Below are experts of layer 9 (counted from 0) of a mixture-of-experts language model. Rows are named router (the router's row for the expert), down (a neuron's output weights, with its number) and show model dimensions 0-127. Each number is 200 + 30 x the weight over its row's rms, rounded and kept within 0 to 999.
After each expert's rows: a language model's description of what the expert responds to. This comes from a sample of Wikipedia text that the model never trained on.

# expert 51
router,224,230,229,213,172,203,256,225,202,188,234,216,231,240,188,182,162,224,191,249,203,175,211,197,244,201,160,153,211,153,241,163,186,229,165,207,175,209,184,202,205,186,218,202,214,262,203,170,186,248,264,220,120,190,179,216,189,214,192,213,205,234,193,192,200,157,193,213,206,195,175,211,199,173,223,140,201,256,171,188,214,223,171,222,187,216,219,231,198,164,246,187,216,261,205,217,174,203,190,166,198,244,198,264,217,188,306,167,210,181,203,205,206,205,128,170,198,200,136,227,205,192,249,202,218,239,175,242
down2,200,142,230,165,214,197,210,256,185,168,197,183,174,231,192,151,255,223,207,147,231,269,146,209,180,168,196,199,250,190,230,213,221,178,191,171,163,136,200,183,180,200,145,198,240,171,216,224,258,182,217,241,182,172,224,217,206,223,218,228,169,236,162,214,207,229,182,219,192,211,190,220,261,227,229,164,215,207,223,205,185,205,219,221,218,204,117,164,246,148,182,165,169,190,252,163,183,187,205,158,214,219,114,216,172,200,223,219,208,217,178,217,197,206,187,208,190,173,177,220,157,232,242,176,208,208,161,193
down3,227,227,202,155,168,176,194,201,202,215,229,184,186,183,190,181,193,248,200,219,247,219,151,199,222,224,181,140,147,168,172,190,208,164,182,230,193,123,216,194,154,193,213,153,198,195,219,158,217,225,227,244,171,221,222,144,173,212,245,166,247,251,191,191,220,219,225,161,212,148,194,172,175,199,201,190,209,250,231,255,169,191,120,230,208,160,226,165,201,202,189,149,158,200,189,262,252,176,191,208,220,184,215,252,211,223,213,209,202,199,201,268,207,201,181,259,184,172,234,146,196,177,196,226,211,195,199,213
down4,204,201,216,182,197,170,195,171,161,167,205,170,195,173,212,231,198,190,182,200,191,197,193,180,202,133,198,209,144,263,208,208,221,181,195,219,220,230,199,253,161,196,153,256,182,257,195,219,214,146,198,234,242,203,230,165,194,202,198,257,133,193,194,187,194,184,228,250,218,138,216,219,284,200,252,165,210,162,153,217,235,188,235,183,185,183,207,192,233,301,200,151,129,190,189,223,216,214,220,146,206,174,167,222,233,175,179,183,206,217,207,187,207,173,180,185,175,217,218,207,201,217,234,159,185,207,215,220
down5,188,184,207,189,195,177,207,248,155,242,236,195,194,213,182,129,208,190,220,254,173,227,195,189,219,220,183,179,173,236,120,247,177,164,154,163,166,241,179,198,200,225,213,187,234,242,179,160,190,183,168,169,186,216,224,138,227,243,171,158,243,225,188,191,242,218,204,154,196,205,207,181,261,208,197,221,252,190,159,225,194,177,219,214,194,217,223,262,198,202,167,223,224,196,180,220,224,235,189,163,152,221,247,173,252,118,203,194,183,217,241,202,257,198,237,197,181,198,170,243,245,205,191,218,201,199,184,199
down6,160,206,186,216,261,226,222,197,225,137,177,218,180,249,211,218,183,236,197,223,221,185,212,202,185,235,209,163,194,213,227,188,215,158,169,227,214,206,248,172,246,209,159,215,191,223,229,190,214,136,256,187,184,221,191,196,175,195,147,195,175,217,177,186,222,198,161,133,216,195,207,227,182,143,224,229,200,161,231,172,229,152,240,212,216,186,195,205,223,214,206,206,234,158,225,141,214,173,164,208,122,129,218,205,174,237,207,221,197,176,205,150,221,245,193,232,205,175,197,187,160,207,195,179,265,198,250,130
Description: Sports list dashes and spaces. List dashes, spaces and hyphens in sports and tournament listings, e.g. Runner-up, round-robin, - Champions:, - Position:.

# expert 31
router,236,171,199,183,255,227,206,131,229,240,165,216,167,201,218,156,195,224,209,198,209,209,190,196,230,218,254,213,170,197,198,173,213,176,144,221,204,212,214,212,163,199,162,238,210,155,216,210,204,262,192,226,164,200,207,243,188,147,258,201,174,232,199,184,185,245,124,179,202,213,221,163,177,168,176,191,225,227,164,241,180,285,155,223,261,196,184,211,171,203,202,260,210,210,163,210,196,217,220,179,219,211,160,231,248,253,182,195,197,199,201,182,208,237,193,210,206,199,183,156,193,242,277,256,185,201,198,182
down4,155,235,211,175,170,150,223,141,160,181,212,184,218,201,207,233,255,182,178,221,244,205,189,217,240,220,190,225,149,197,212,156,197,235,206,184,172,168,156,240,203,190,196,198,210,237,194,193,206,207,218,227,237,182,178,240,180,212,181,179,164,227,179,181,253,179,255,146,190,162,176,206,141,150,187,260,247,207,210,198,242,164,160,226,212,252,184,203,169,172,214,196,237,228,75,146,151,181,202,191,217,206,188,184,216,183,200,166,195,185,191,219,217,227,172,163,192,231,190,184,215,215,193,163,202,195,168,199
down5,187,211,176,233,213,170,212,171,204,204,184,215,159,146,181,168,227,191,241,219,221,193,204,192,197,132,203,219,227,207,253,215,193,187,190,231,190,213,203,226,203,189,211,224,241,242,223,167,243,172,191,248,195,220,141,237,225,204,173,193,202,161,177,207,209,227,240,264,255,198,211,210,237,185,146,195,193,204,257,167,161,184,243,208,164,248,217,231,195,183,253,195,207,239,172,237,192,176,179,193,232,198,206,209,248,160,185,164,179,202,248,228,241,207,132,193,109,190,258,252,216,208,197,198,139,203,183,201
down6,194,185,229,228,189,211,188,216,220,171,240,206,177,179,196,125,208,248,200,176,202,219,232,224,217,198,282,206,231,180,191,243,201,203,223,187,209,195,233,217,192,208,246,217,186,228,208,209,215,155,211,216,203,204,202,167,191,222,155,119,249,211,253,211,208,212,232,190,213,162,174,230,196,208,202,147,217,161,214,168,137,215,197,162,229,195,211,227,193,174,193,209,180,211,210,226,195,224,220,202,216,204,185,242,211,127,215,193,220,200,156,168,216,180,146,139,239,257,172,307,188,168,211,170,185,243,178,250
down7,217,173,216,208,191,200,268,238,168,231,222,290,207,174,166,243,179,264,186,213,168,221,206,216,198,185,178,232,201,191,221,172,134,220,211,170,227,241,131,147,189,210,205,207,189,196,206,171,201,207,188,226,167,180,229,201,165,122,175,198,214,208,219,196,228,185,136,218,178,200,170,103,186,219,186,207,184,204,239,247,227,203,213,177,203,202,212,258,239,235,162,224,241,186,178,204,224,261,223,249,184,219,189,217,173,222,212,184,169,143,214,190,187,210,162,216,196,170,156,193,186,227,209,232,188,193,203,219
down8,187,229,158,162,198,229,181,183,225,215,207,150,212,149,185,156,216,232,174,216,181,181,248,188,194,200,179,185,199,174,271,173,157,213,237,166,216,185,176,254,225,195,214,172,162,190,226,220,159,245,174,186,199,229,189,243,186,177,217,174,229,237,156,156,164,122,205,228,235,223,160,187,212,125,159,180,174,180,224,182,182,179,153,213,219,224,164,149,168,189,244,230,231,189,218,186,165,198,217,206,182,196,206,147,239,183,234,234,172,168,178,225,187,214,219,162,128,162,191,188,206,201,153,232,191,198,234,221
Description: Mid-word stem pieces. Stem fragments inside longer words, usually after a prefix and before -ing, -ed or -er, as in preexisting, distinguishing, defining, sympathetic.

# expert 21
router,192,195,214,217,203,194,249,303,212,143,230,160,198,216,194,198,220,148,254,200,260,220,205,204,181,144,202,231,244,190,198,254,139,208,202,153,159,211,188,185,207,145,174,193,224,233,211,234,172,231,187,173,169,212,112,166,206,246,160,180,198,240,227,204,215,190,213,220,216,190,212,176,175,200,240,148,190,248,199,192,187,252,247,205,204,255,221,207,197,181,193,206,214,206,220,174,210,235,165,206,171,231,223,208,179,182,240,169,233,189,168,199,240,191,181,224,204,243,207,179,166,198,229,181,157,158,183,201
down2,211,195,200,184,210,175,234,149,208,166,203,193,221,206,233,199,204,217,239,169,183,211,207,209,230,204,198,157,204,254,190,178,168,243,205,202,229,234,256,187,247,220,199,187,252,200,179,203,236,181,241,165,216,175,174,114,181,153,239,210,219,222,220,244,184,204,205,229,280,224,195,194,196,188,136,198,206,225,237,214,196,168,205,158,224,169,190,226,187,246,176,172,224,199,188,137,239,200,185,205,176,170,181,159,227,165,226,210,207,186,215,160,212,181,202,233,172,142,238,173,169,237,248,199,265,237,182,121
down3,196,207,196,245,242,196,235,215,243,221,203,226,190,136,205,189,235,251,201,155,188,165,176,216,208,191,237,173,218,186,230,179,201,184,189,243,209,179,196,235,253,214,258,239,235,214,221,170,214,200,166,207,221,188,251,134,156,247,223,207,152,224,164,183,193,219,231,200,149,225,208,149,175,171,263,202,165,204,195,243,135,228,203,236,228,234,136,202,232,171,191,177,154,184,220,175,226,205,162,200,175,151,131,226,206,165,179,208,257,170,182,237,209,203,206,187,226,215,185,162,187,186,163,218,203,209,182,205
down4,192,217,202,140,187,176,261,190,192,194,177,231,219,178,198,192,194,202,163,184,251,176,155,196,178,105,191,212,219,191,198,176,239,197,181,187,216,226,193,183,209,224,172,215,157,182,198,210,234,178,155,212,221,242,199,280,186,221,189,162,220,195,236,215,276,204,175,232,151,229,187,134,158,258,249,196,233,205,208,204,187,234,218,174,114,238,197,211,177,192,168,218,177,205,215,195,219,164,196,169,223,252,181,188,192,235,210,219,176,171,156,168,232,190,197,176,200,234,211,228,230,169,152,209,224,142,186,211
down5,259,183,226,270,242,181,243,243,182,168,192,190,182,242,237,184,177,244,201,246,128,194,209,212,198,249,192,224,193,168,130,162,201,215,166,227,197,204,203,166,230,176,216,195,225,187,164,217,232,143,208,115,161,225,222,177,192,225,170,199,234,215,183,187,219,224,267,251,155,220,223,226,239,189,232,187,199,176,271,181,166,189,184,148,241,189,142,200,222,180,241,210,187,210,249,169,180,210,177,189,178,222,179,220,221,208,211,188,198,213,235,239,228,216,207,210,231,194,228,178,224,177,217,224,215,206,180,196
down6,169,223,183,163,219,229,270,175,151,174,191,165,235,201,238,211,201,218,224,163,246,200,215,199,224,206,209,216,159,218,147,200,208,208,176,191,212,148,199,234,192,165,176,205,209,232,206,229,226,265,202,217,226,212,232,216,196,239,187,195,175,238,169,258,205,161,233,288,210,237,223,206,210,236,220,251,168,258,203,185,204,201,156,228,147,216,140,189,207,195,198,167,155,194,155,158,266,217,146,242,199,230,182,215,221,244,201,237,220,212,216,200,194,201,211,219,181,217,204,193,190,155,211,163,153,177,171,156
Description: Sports result table numbers. Digits, letters and separators inside sports result tables and standings, such as swim times 4:15, scores 16–25, Sheet A, medalist.

# expert 19
router,191,243,206,181,218,203,209,139,203,205,206,206,232,210,186,200,195,129,171,114,207,169,202,177,194,190,206,170,256,163,278,196,177,208,172,218,190,218,242,205,180,265,231,208,203,243,164,224,200,188,229,229,185,203,194,224,159,226,181,181,207,236,208,213,165,246,243,245,222,200,220,219,172,123,207,175,176,238,157,184,256,168,172,176,124,206,212,159,254,214,168,234,271,199,204,186,175,211,212,178,201,166,200,193,202,221,203,205,220,207,225,253,173,218,178,214,155,184,210,227,236,228,187,202,176,197,236,183
down2,243,224,193,171,229,195,248,203,202,222,185,186,209,168,243,192,174,227,204,200,170,160,166,271,203,153,215,227,178,201,206,233,207,226,162,207,173,249,199,188,234,169,197,232,224,155,185,202,156,201,231,191,192,157,207,184,234,170,216,177,179,213,194,172,183,189,214,273,169,191,162,211,222,213,227,199,209,200,171,158,234,204,206,149,170,190,171,210,163,185,220,208,197,254,239,221,179,218,179,181,263,177,122,182,205,158,223,143,232,232,170,176,183,190,126,150,159,276,221,219,208,206,204,152,194,145,201,212
down3,211,176,203,210,217,145,157,187,235,203,210,183,186,204,240,251,209,214,136,158,206,162,269,185,211,201,277,174,208,213,219,216,147,164,175,209,235,149,199,182,222,161,160,201,157,182,183,199,163,239,247,191,192,225,196,252,204,183,224,234,193,197,219,189,174,206,211,249,210,210,223,150,177,167,217,220,180,235,251,162,243,208,234,237,219,184,238,195,193,200,190,232,186,150,214,235,243,186,220,231,200,194,268,247,247,224,231,184,195,253,219,226,185,216,150,195,206,209,261,199,183,193,186,207,140,183,225,204
down4,205,238,179,218,194,232,201,249,218,137,199,204,200,204,229,215,227,218,171,212,183,220,158,137,161,216,229,200,197,188,201,203,175,216,194,171,236,243,168,201,215,220,186,180,222,222,171,206,147,202,178,212,223,168,149,187,194,215,216,172,266,222,228,222,186,248,233,192,214,198,188,208,181,210,110,265,230,204,247,204,188,226,172,167,225,227,205,221,146,194,203,145,256,191,261,218,199,229,272,230,240,200,159,230,234,196,209,238,212,201,268,255,176,196,161,219,192,191,220,227,202,217,210,246,165,237,179,207
down5,181,206,164,172,207,165,215,238,162,210,201,250,218,195,181,233,183,160,212,219,176,200,244,226,242,250,224,182,200,185,166,186,163,219,152,189,200,207,156,222,235,195,230,216,251,225,227,156,167,218,152,243,156,141,191,223,259,220,178,190,246,139,155,250,197,166,245,201,160,219,202,174,170,251,187,200,201,198,182,158,180,219,193,169,228,212,243,188,177,214,202,238,214,193,199,221,194,178,213,157,136,202,129,246,215,200,178,174,139,187,186,228,209,188,202,203,191,194,197,202,176,215,224,250,140,159,190,236
down6,235,224,176,278,200,184,206,188,215,229,201,173,155,213,173,216,192,171,178,170,189,175,241,186,183,220,216,210,192,210,179,172,225,232,179,178,224,231,270,212,177,155,226,180,162,152,258,158,226,181,227,229,220,192,202,147,196,200,247,168,201,164,194,212,200,201,227,213,173,162,217,238,197,190,188,184,195,266,212,188,203,169,206,208,186,175,203,221,200,209,178,238,89,161,190,179,229,263,188,269,181,202,224,212,218,195,175,244,249,185,187,223,152,212,169,232,238,183,184,196,241,131,206,196,187,185,164,166
Description: Field and list separators. Colons in infobox field: value lines and commas or semicolons separating list items, as in Beds: 300, Location:, goal-scorer lists, Born 1971).

# expert 29
router,179,197,206,193,221,213,244,177,211,190,225,181,196,187,174,175,244,191,171,194,167,166,218,197,186,184,253,215,182,217,212,175,207,243,191,150,192,151,195,185,139,181,199,159,233,246,186,143,221,173,229,200,208,226,204,182,171,236,164,301,150,254,190,214,212,213,167,206,173,199,220,146,168,138,133,227,176,178,178,214,293,136,189,172,209,232,221,157,173,193,201,194,213,184,205,254,227,216,229,233,175,167,214,147,232,163,193,197,194,211,200,206,213,174,190,191,195,226,184,199,175,201,177,173,185,236,195,152
down2,109,175,160,197,255,187,179,231,194,170,204,194,161,214,197,209,171,200,230,201,222,204,146,204,197,217,252,196,189,192,201,217,179,197,227,228,185,253,166,215,182,222,186,163,210,200,194,208,188,178,213,243,194,167,169,200,178,229,216,211,229,161,221,168,223,163,240,169,219,161,149,178,217,204,210,199,211,190,223,163,201,222,225,237,103,165,174,181,245,191,207,207,189,202,184,187,233,232,207,136,178,255,129,185,220,203,210,234,253,237,194,182,222,126,157,200,209,215,202,202,255,192,281,189,237,195,189,185
down3,188,257,227,202,196,216,192,208,161,214,229,216,217,227,196,202,182,199,215,153,191,150,234,203,169,110,183,217,193,153,220,214,207,175,166,196,181,156,190,219,216,223,173,231,172,264,247,185,185,220,230,181,248,273,135,212,227,183,216,192,204,188,206,201,226,234,185,203,222,214,191,195,217,273,190,224,188,233,165,197,202,218,190,162,173,242,193,214,156,213,179,280,152,152,234,198,186,216,163,163,207,217,156,180,186,178,202,250,186,245,217,217,201,230,135,207,238,252,198,197,187,210,160,221,243,229,226,219
down4,191,210,188,241,194,185,199,188,179,190,217,172,165,183,151,239,180,195,194,219,204,144,231,184,275,208,224,191,204,213,222,149,216,174,205,224,231,171,244,195,200,191,168,238,238,210,158,198,162,260,193,139,207,204,183,234,236,233,183,195,186,213,160,195,160,210,187,143,186,163,215,132,262,229,236,209,204,229,165,216,199,180,218,192,230,226,192,240,201,196,225,182,155,241,163,202,205,159,181,140,165,188,228,210,174,163,201,177,211,215,172,173,246,234,221,172,176,136,163,140,175,202,136,242,205,230,177,184
down5,203,172,280,157,173,161,196,178,220,205,171,180,217,204,210,212,179,185,185,208,214,224,154,239,165,144,205,241,203,251,236,226,177,209,204,201,195,247,204,226,177,229,234,143,206,165,215,222,234,228,194,210,219,195,206,208,179,181,226,168,204,207,195,177,193,139,188,241,165,199,260,194,217,191,220,162,227,252,193,247,224,222,192,239,183,237,195,216,266,244,239,170,237,190,240,127,189,192,217,129,222,204,204,198,243,196,215,231,233,166,238,170,192,243,177,238,156,197,193,235,152,142,227,206,189,183,209,180
down6,214,187,277,160,215,186,197,195,255,204,169,222,246,166,174,229,214,210,218,192,210,202,225,234,127,165,209,224,206,215,207,173,171,158,180,224,149,206,245,188,206,200,221,223,190,173,225,227,226,166,197,161,200,201,173,206,227,149,213,216,267,208,228,208,198,236,180,243,160,178,170,240,154,179,219,192,173,236,203,212,229,145,179,275,200,246,213,216,153,182,172,203,174,171,188,255,245,251,162,226,230,205,197,255,196,206,251,228,227,240,176,174,259,208,219,198,196,197,213,223,177,222,185,170,184,197,182,254
Description: Closing brackets and quotes. Closing parentheses, quotes, brackets and braces ending a parenthetical or title, such as after birth dates, years or translations.

# expert 30
router,214,243,171,180,189,189,204,186,159,147,177,181,184,222,214,212,236,221,188,223,209,168,221,111,206,236,190,193,249,206,263,224,233,168,202,197,195,145,180,180,221,193,192,195,174,206,224,208,200,198,176,173,159,202,167,128,157,248,152,231,234,245,177,212,169,205,207,142,201,164,254,208,209,200,147,231,160,203,251,185,185,205,254,186,211,192,235,190,193,191,195,215,192,271,209,220,226,192,188,159,244,123,259,171,185,212,173,197,201,162,198,185,251,190,175,235,165,211,190,239,214,194,211,222,162,233,182,213
down1,161,218,200,208,193,247,221,165,202,179,167,247,173,175,186,203,150,204,183,229,211,183,185,182,154,145,205,176,245,235,184,223,196,194,242,187,172,250,209,170,126,198,164,187,222,201,221,246,175,197,204,189,232,162,226,218,206,232,227,233,231,234,215,159,124,178,221,305,191,232,189,161,171,205,182,211,221,179,260,192,163,146,208,189,223,216,242,206,196,152,219,212,176,189,219,185,199,188,229,202,197,218,144,231,182,252,202,234,193,206,228,207,191,162,153,160,207,217,229,184,219,252,238,235,188,165,192,214
down2,166,182,189,153,178,180,215,196,213,210,229,200,154,151,246,231,200,201,220,187,237,209,218,241,227,198,182,174,214,246,189,196,162,220,184,205,160,155,227,210,204,169,223,127,186,209,144,186,207,160,202,212,209,163,144,257,180,239,167,237,220,197,167,220,204,157,202,195,222,237,198,186,168,164,205,199,209,196,248,181,232,157,174,222,264,227,257,156,222,208,185,191,254,191,199,226,170,245,200,212,172,202,146,219,240,186,150,205,197,163,152,202,200,168,186,284,211,217,164,166,190,184,187,176,245,212,151,173
down3,188,202,180,209,194,244,166,151,240,160,219,193,234,196,210,217,197,280,248,196,186,184,194,183,238,232,221,168,194,246,195,236,193,202,193,214,220,173,202,182,162,185,192,243,229,189,172,224,185,160,162,201,250,204,201,209,176,223,163,222,206,222,241,185,156,222,209,189,176,172,188,225,220,233,186,214,196,266,179,200,147,165,195,153,235,190,150,267,178,251,184,158,197,163,199,202,204,211,184,184,226,188,159,159,273,160,205,228,260,246,216,217,130,249,221,215,181,238,179,239,187,230,204,190,194,172,245,231
down4,223,168,151,175,126,195,164,215,255,175,210,188,175,207,188,180,167,157,231,197,192,192,218,158,212,227,181,159,145,204,233,139,206,192,234,183,202,196,223,203,212,193,226,169,207,149,229,160,242,200,176,229,238,223,185,119,254,202,198,235,217,204,219,178,207,152,190,174,260,229,225,172,190,162,172,241,180,170,223,189,223,199,173,221,195,215,197,164,180,214,178,286,207,219,180,184,197,247,251,266,212,182,224,219,225,179,153,198,216,245,227,189,207,206,174,192,217,208,237,172,241,182,165,176,193,218,208,145
down5,234,238,201,212,165,220,203,200,254,254,200,180,180,159,205,259,177,245,186,204,207,213,169,174,258,170,212,238,211,205,206,192,223,216,180,162,165,155,213,187,230,202,219,165,222,196,234,213,197,208,212,200,204,174,159,191,197,181,177,244,173,165,109,191,223,234,215,211,181,238,179,195,212,233,191,152,195,222,206,220,215,194,194,193,211,162,244,222,197,205,145,188,229,219,138,263,233,188,152,163,211,171,226,168,173,191,238,227,220,249,158,160,204,230,139,153,156,198,167,173,200,196,153,139,195,185,157,234
Description: Nationality and place adjectives. Nationality adjectives and country or place names after the or of, such as American, British, Chinese, Japanese, France, California.

# expert 8
router,245,234,219,179,233,221,168,190,242,239,189,173,232,158,152,188,183,257,193,209,208,180,212,224,212,230,186,176,214,166,178,175,208,209,167,168,229,221,175,205,192,209,197,160,215,238,163,262,264,226,202,217,168,186,218,205,126,209,170,201,240,144,217,179,166,189,253,229,226,212,240,221,156,205,178,252,159,190,224,208,194,198,281,237,197,195,205,228,215,216,173,223,238,208,188,175,212,204,202,267,156,184,185,178,238,185,187,144,211,176,167,196,243,212,168,207,147,225,165,179,254,207,154,180,196,191,220,155
down0,226,229,236,193,160,196,203,193,181,186,251,231,289,191,188,163,160,138,212,204,215,253,250,189,255,186,177,179,209,247,253,203,214,134,217,184,196,194,159,161,187,177,211,210,151,193,180,198,124,200,228,205,209,213,237,148,226,188,280,200,193,239,185,206,196,219,177,205,222,259,206,203,229,205,211,184,226,235,188,165,181,202,205,197,195,200,169,158,240,187,189,202,183,201,242,200,228,199,196,190,195,213,136,212,192,168,218,202,233,190,234,227,256,227,270,204,212,240,149,201,253,195,165,212,208,184,187,207
down1,188,160,124,211,203,248,203,183,220,202,236,169,166,210,213,273,191,204,213,205,196,198,155,188,296,207,235,185,218,170,215,148,152,171,152,237,232,246,185,210,249,194,221,171,200,264,205,213,225,221,224,195,215,203,193,169,207,207,185,196,182,230,233,200,224,172,206,160,183,191,192,166,157,245,172,144,180,212,197,216,185,231,145,217,211,186,254,172,194,214,204,198,244,153,177,211,187,183,205,213,202,208,267,211,211,191,276,191,192,234,182,156,237,205,190,193,251,191,186,174,205,262,203,208,174,173,243,222
down2,167,202,184,167,203,151,173,184,169,162,222,218,162,220,214,143,217,144,179,263,200,235,183,265,198,230,159,157,171,180,243,194,189,193,209,166,155,220,190,207,207,211,145,180,171,277,155,219,241,168,175,212,224,251,220,211,213,210,211,185,199,180,194,190,205,209,147,202,156,153,165,184,174,198,229,213,226,200,181,225,221,179,176,226,147,183,207,166,197,202,161,221,213,195,129,164,205,181,168,204,234,179,211,168,218,158,288,214,197,196,188,187,176,171,220,239,170,183,264,182,181,215,237,206,205,167,228,184
down3,216,271,205,220,174,164,264,210,212,170,164,169,216,236,219,176,209,192,242,165,199,192,209,179,188,204,212,134,204,239,173,226,225,151,182,201,181,212,230,267,147,177,181,199,185,177,227,163,214,171,222,242,213,159,243,209,247,221,194,198,188,218,189,184,187,148,198,208,231,145,200,217,205,201,184,170,210,193,194,197,215,184,262,163,177,245,174,188,176,209,183,176,135,197,165,211,200,217,197,195,191,169,223,172,209,227,190,255,165,223,209,259,223,220,214,175,214,239,240,170,243,224,297,206,175,266,218,187
down4,251,254,181,202,216,252,212,215,153,149,185,182,245,253,184,195,227,216,195,188,186,165,176,208,186,242,208,151,194,252,254,190,198,247,198,206,168,281,156,262,205,213,253,249,201,164,214,216,203,259,216,168,225,142,206,231,204,237,191,228,199,238,243,237,166,162,214,200,215,191,217,262,226,210,198,131,230,195,192,173,180,166,187,224,223,201,248,191,192,230,175,193,209,162,203,223,164,189,177,160,211,204,175,252,191,225,268,166,187,206,209,194,210,181,186,216,216,217,203,167,194,219,213,220,243,207,195,209
Description: Digits in numbers. Individual digits inside years, coordinates, statute citations and list numbers, e.g. 48.33497°N, 2009, 338; also century and York.

# expert 28
router,261,194,224,240,193,214,183,227,219,211,180,226,178,158,232,176,203,157,181,199,241,192,204,215,220,234,212,228,194,225,174,157,207,226,192,238,178,190,179,190,191,270,185,243,199,188,198,169,249,184,163,237,206,167,151,181,133,219,233,201,186,160,235,176,203,194,180,112,187,231,198,157,220,155,214,185,217,156,234,218,194,230,190,210,210,244,220,216,200,214,180,189,226,216,208,260,185,202,212,230,195,211,214,228,227,307,198,201,239,146,187,196,189,177,225,166,247,232,268,165,171,197,219,205,211,142,191,186
down1,177,155,229,199,180,185,179,195,220,168,117,208,216,220,210,182,228,220,231,178,200,161,229,209,200,227,165,219,222,190,218,154,209,213,165,170,143,217,211,187,239,186,211,214,250,241,181,179,262,186,178,196,232,213,229,208,183,194,213,202,197,146,175,236,191,173,221,193,159,193,182,165,159,180,175,215,270,210,154,181,174,277,180,162,161,210,209,201,283,223,209,173,210,232,171,211,109,210,198,197,137,193,204,203,178,205,218,202,243,201,244,237,210,188,220,160,204,237,226,215,218,243,224,190,253,175,189,227
down2,237,254,161,189,215,252,197,241,203,222,195,193,201,195,200,220,241,231,223,182,147,132,193,178,184,227,202,221,211,200,214,184,207,200,192,204,229,206,236,235,217,189,166,227,179,224,210,220,204,228,126,141,255,220,205,251,143,237,235,163,161,226,206,261,161,160,205,217,182,168,165,204,198,244,212,203,156,175,205,188,216,263,228,218,200,197,196,188,184,188,250,237,197,222,161,193,257,184,215,237,130,232,215,161,214,200,226,165,222,198,168,132,213,189,138,248,205,179,179,201,163,177,198,200,201,225,192,208
down3,181,208,183,192,233,186,175,206,122,190,205,153,179,155,260,192,188,206,189,159,193,249,214,174,214,168,254,173,182,217,199,205,189,161,188,264,251,179,198,199,148,202,220,178,167,177,154,255,200,215,219,219,191,219,193,214,236,184,235,174,230,166,203,182,211,269,157,247,224,182,234,254,167,181,167,212,156,203,239,231,176,260,177,210,209,190,196,219,236,151,198,218,256,203,224,204,280,223,193,207,163,190,215,215,213,239,210,208,235,257,179,148,215,185,180,211,209,206,168,221,216,189,208,178,207,263,186,211
down4,163,214,225,190,249,188,239,185,238,208,184,198,168,191,190,217,169,238,231,214,189,221,197,166,185,199,167,223,123,176,218,158,261,215,168,191,239,136,166,253,193,226,241,180,220,179,238,209,184,203,209,206,194,172,218,223,248,212,197,198,216,165,206,184,215,190,248,187,196,197,192,218,155,198,209,233,171,161,219,195,201,197,211,167,183,159,241,140,93,191,214,186,149,199,196,189,195,201,183,178,172,197,141,180,188,201,197,213,200,173,254,249,191,238,217,279,239,200,203,215,183,233,190,216,120,219,179,168
down5,272,202,165,237,152,217,231,203,165,167,184,220,221,170,242,207,220,178,214,208,167,197,181,225,208,232,191,231,199,238,183,198,167,207,172,218,234,189,252,156,214,195,255,183,229,191,184,235,201,193,199,180,176,286,166,209,194,206,176,194,236,194,211,187,176,162,202,223,193,156,217,142,205,199,175,229,190,203,185,163,208,191,169,154,128,187,215,248,193,156,210,230,224,272,174,167,200,189,198,164,123,168,235,212,186,195,241,177,222,218,162,216,212,223,225,176,162,206,145,255,231,193,272,208,170,198,197,185
Description: Foreign name syllables. Inner syllables of non-English names, especially Asian, Slavic and Scandinavian, such as in, eng, zh, en, as in Art-in, Christ-ens-en, Gor-en-ja.

# expert 0
router,187,212,149,196,217,185,211,174,182,190,161,207,198,217,188,216,201,212,224,162,195,205,162,183,232,206,265,249,229,249,193,204,160,251,224,171,182,203,218,180,170,180,200,142,213,211,214,159,276,208,167,215,193,156,204,194,197,206,218,245,207,162,212,170,209,192,213,225,249,236,202,185,210,227,178,207,191,233,199,151,163,163,243,168,116,251,212,239,226,255,233,188,220,188,140,207,179,105,210,252,227,191,214,230,136,165,216,203,235,223,230,171,229,214,213,185,163,224,193,213,204,199,161,198,175,204,177,208
down2,163,193,201,179,196,231,240,190,174,200,178,210,184,184,204,240,165,199,198,120,186,180,201,191,201,186,168,194,219,133,183,177,197,209,182,200,255,193,225,248,226,235,193,250,178,223,171,240,178,150,157,175,229,166,261,226,237,212,196,278,229,166,236,217,172,180,204,267,169,180,218,217,175,164,201,220,219,188,201,204,168,191,187,240,218,211,192,181,162,185,228,171,157,225,227,187,217,136,185,222,211,227,195,224,192,287,155,173,216,225,196,229,228,163,214,193,225,200,204,236,239,191,207,203,221,216,259,270
down3,233,184,179,227,217,207,135,198,231,145,170,151,200,178,220,195,250,189,202,207,221,211,130,219,220,177,219,237,184,201,136,203,186,243,185,187,211,168,220,224,203,206,119,196,115,153,225,206,237,215,180,214,188,180,193,197,141,210,222,213,161,226,197,191,181,228,173,168,224,179,178,211,177,208,173,168,221,227,202,212,238,151,205,181,150,209,222,189,215,173,186,221,221,243,129,213,188,160,189,250,193,186,150,223,184,190,185,198,182,217,215,208,159,191,276,177,160,212,177,163,220,184,225,191,154,207,195,268
down4,163,205,192,189,203,188,200,221,195,256,213,218,202,237,232,213,158,181,188,214,142,189,210,222,248,158,246,243,164,226,173,220,157,198,217,181,139,205,283,171,196,203,189,205,206,191,211,152,218,223,178,208,219,130,199,202,213,211,171,232,185,246,235,141,227,230,222,143,161,185,119,243,180,200,179,217,211,184,204,199,212,202,199,169,216,217,214,171,229,203,204,213,251,227,113,208,173,163,177,228,218,187,237,203,163,242,163,196,210,217,211,171,227,193,221,224,174,251,230,205,156,210,234,203,200,192,150,242
down5,164,234,180,221,211,178,161,227,239,221,164,172,173,166,159,148,233,190,185,134,203,173,206,224,174,222,162,231,211,236,165,242,191,203,241,237,178,229,198,190,196,211,178,182,192,189,217,190,222,188,171,235,222,176,237,178,236,189,195,192,209,145,174,220,200,145,229,216,204,229,247,161,226,191,197,142,226,185,186,139,187,237,164,163,167,124,256,183,230,231,184,141,203,172,210,201,154,236,193,151,187,231,228,154,202,224,200,207,195,242,201,195,237,191,230,262,203,211,170,174,192,194,159,161,171,217,253,185
down6,238,216,211,204,231,256,213,224,236,205,183,164,222,252,158,204,185,190,191,225,220,169,195,166,193,176,204,236,244,247,232,191,145,185,190,179,188,153,142,207,187,198,164,259,224,186,152,221,125,196,208,186,215,122,184,209,153,197,214,191,221,233,232,205,199,151,209,210,211,181,253,161,210,180,228,184,179,243,230,193,222,261,244,209,169,248,203,171,197,235,251,167,200,207,212,205,172,188,189,197,198,180,210,196,207,143,187,220,242,200,231,230,188,255,236,241,246,177,167,176,227,203,195,179,131,180,212,222
Description: Leading digit 1. First digit of a number, mostly 1 or 2, starting years or quantities after a space, dash or slash, as in 1838, 1000.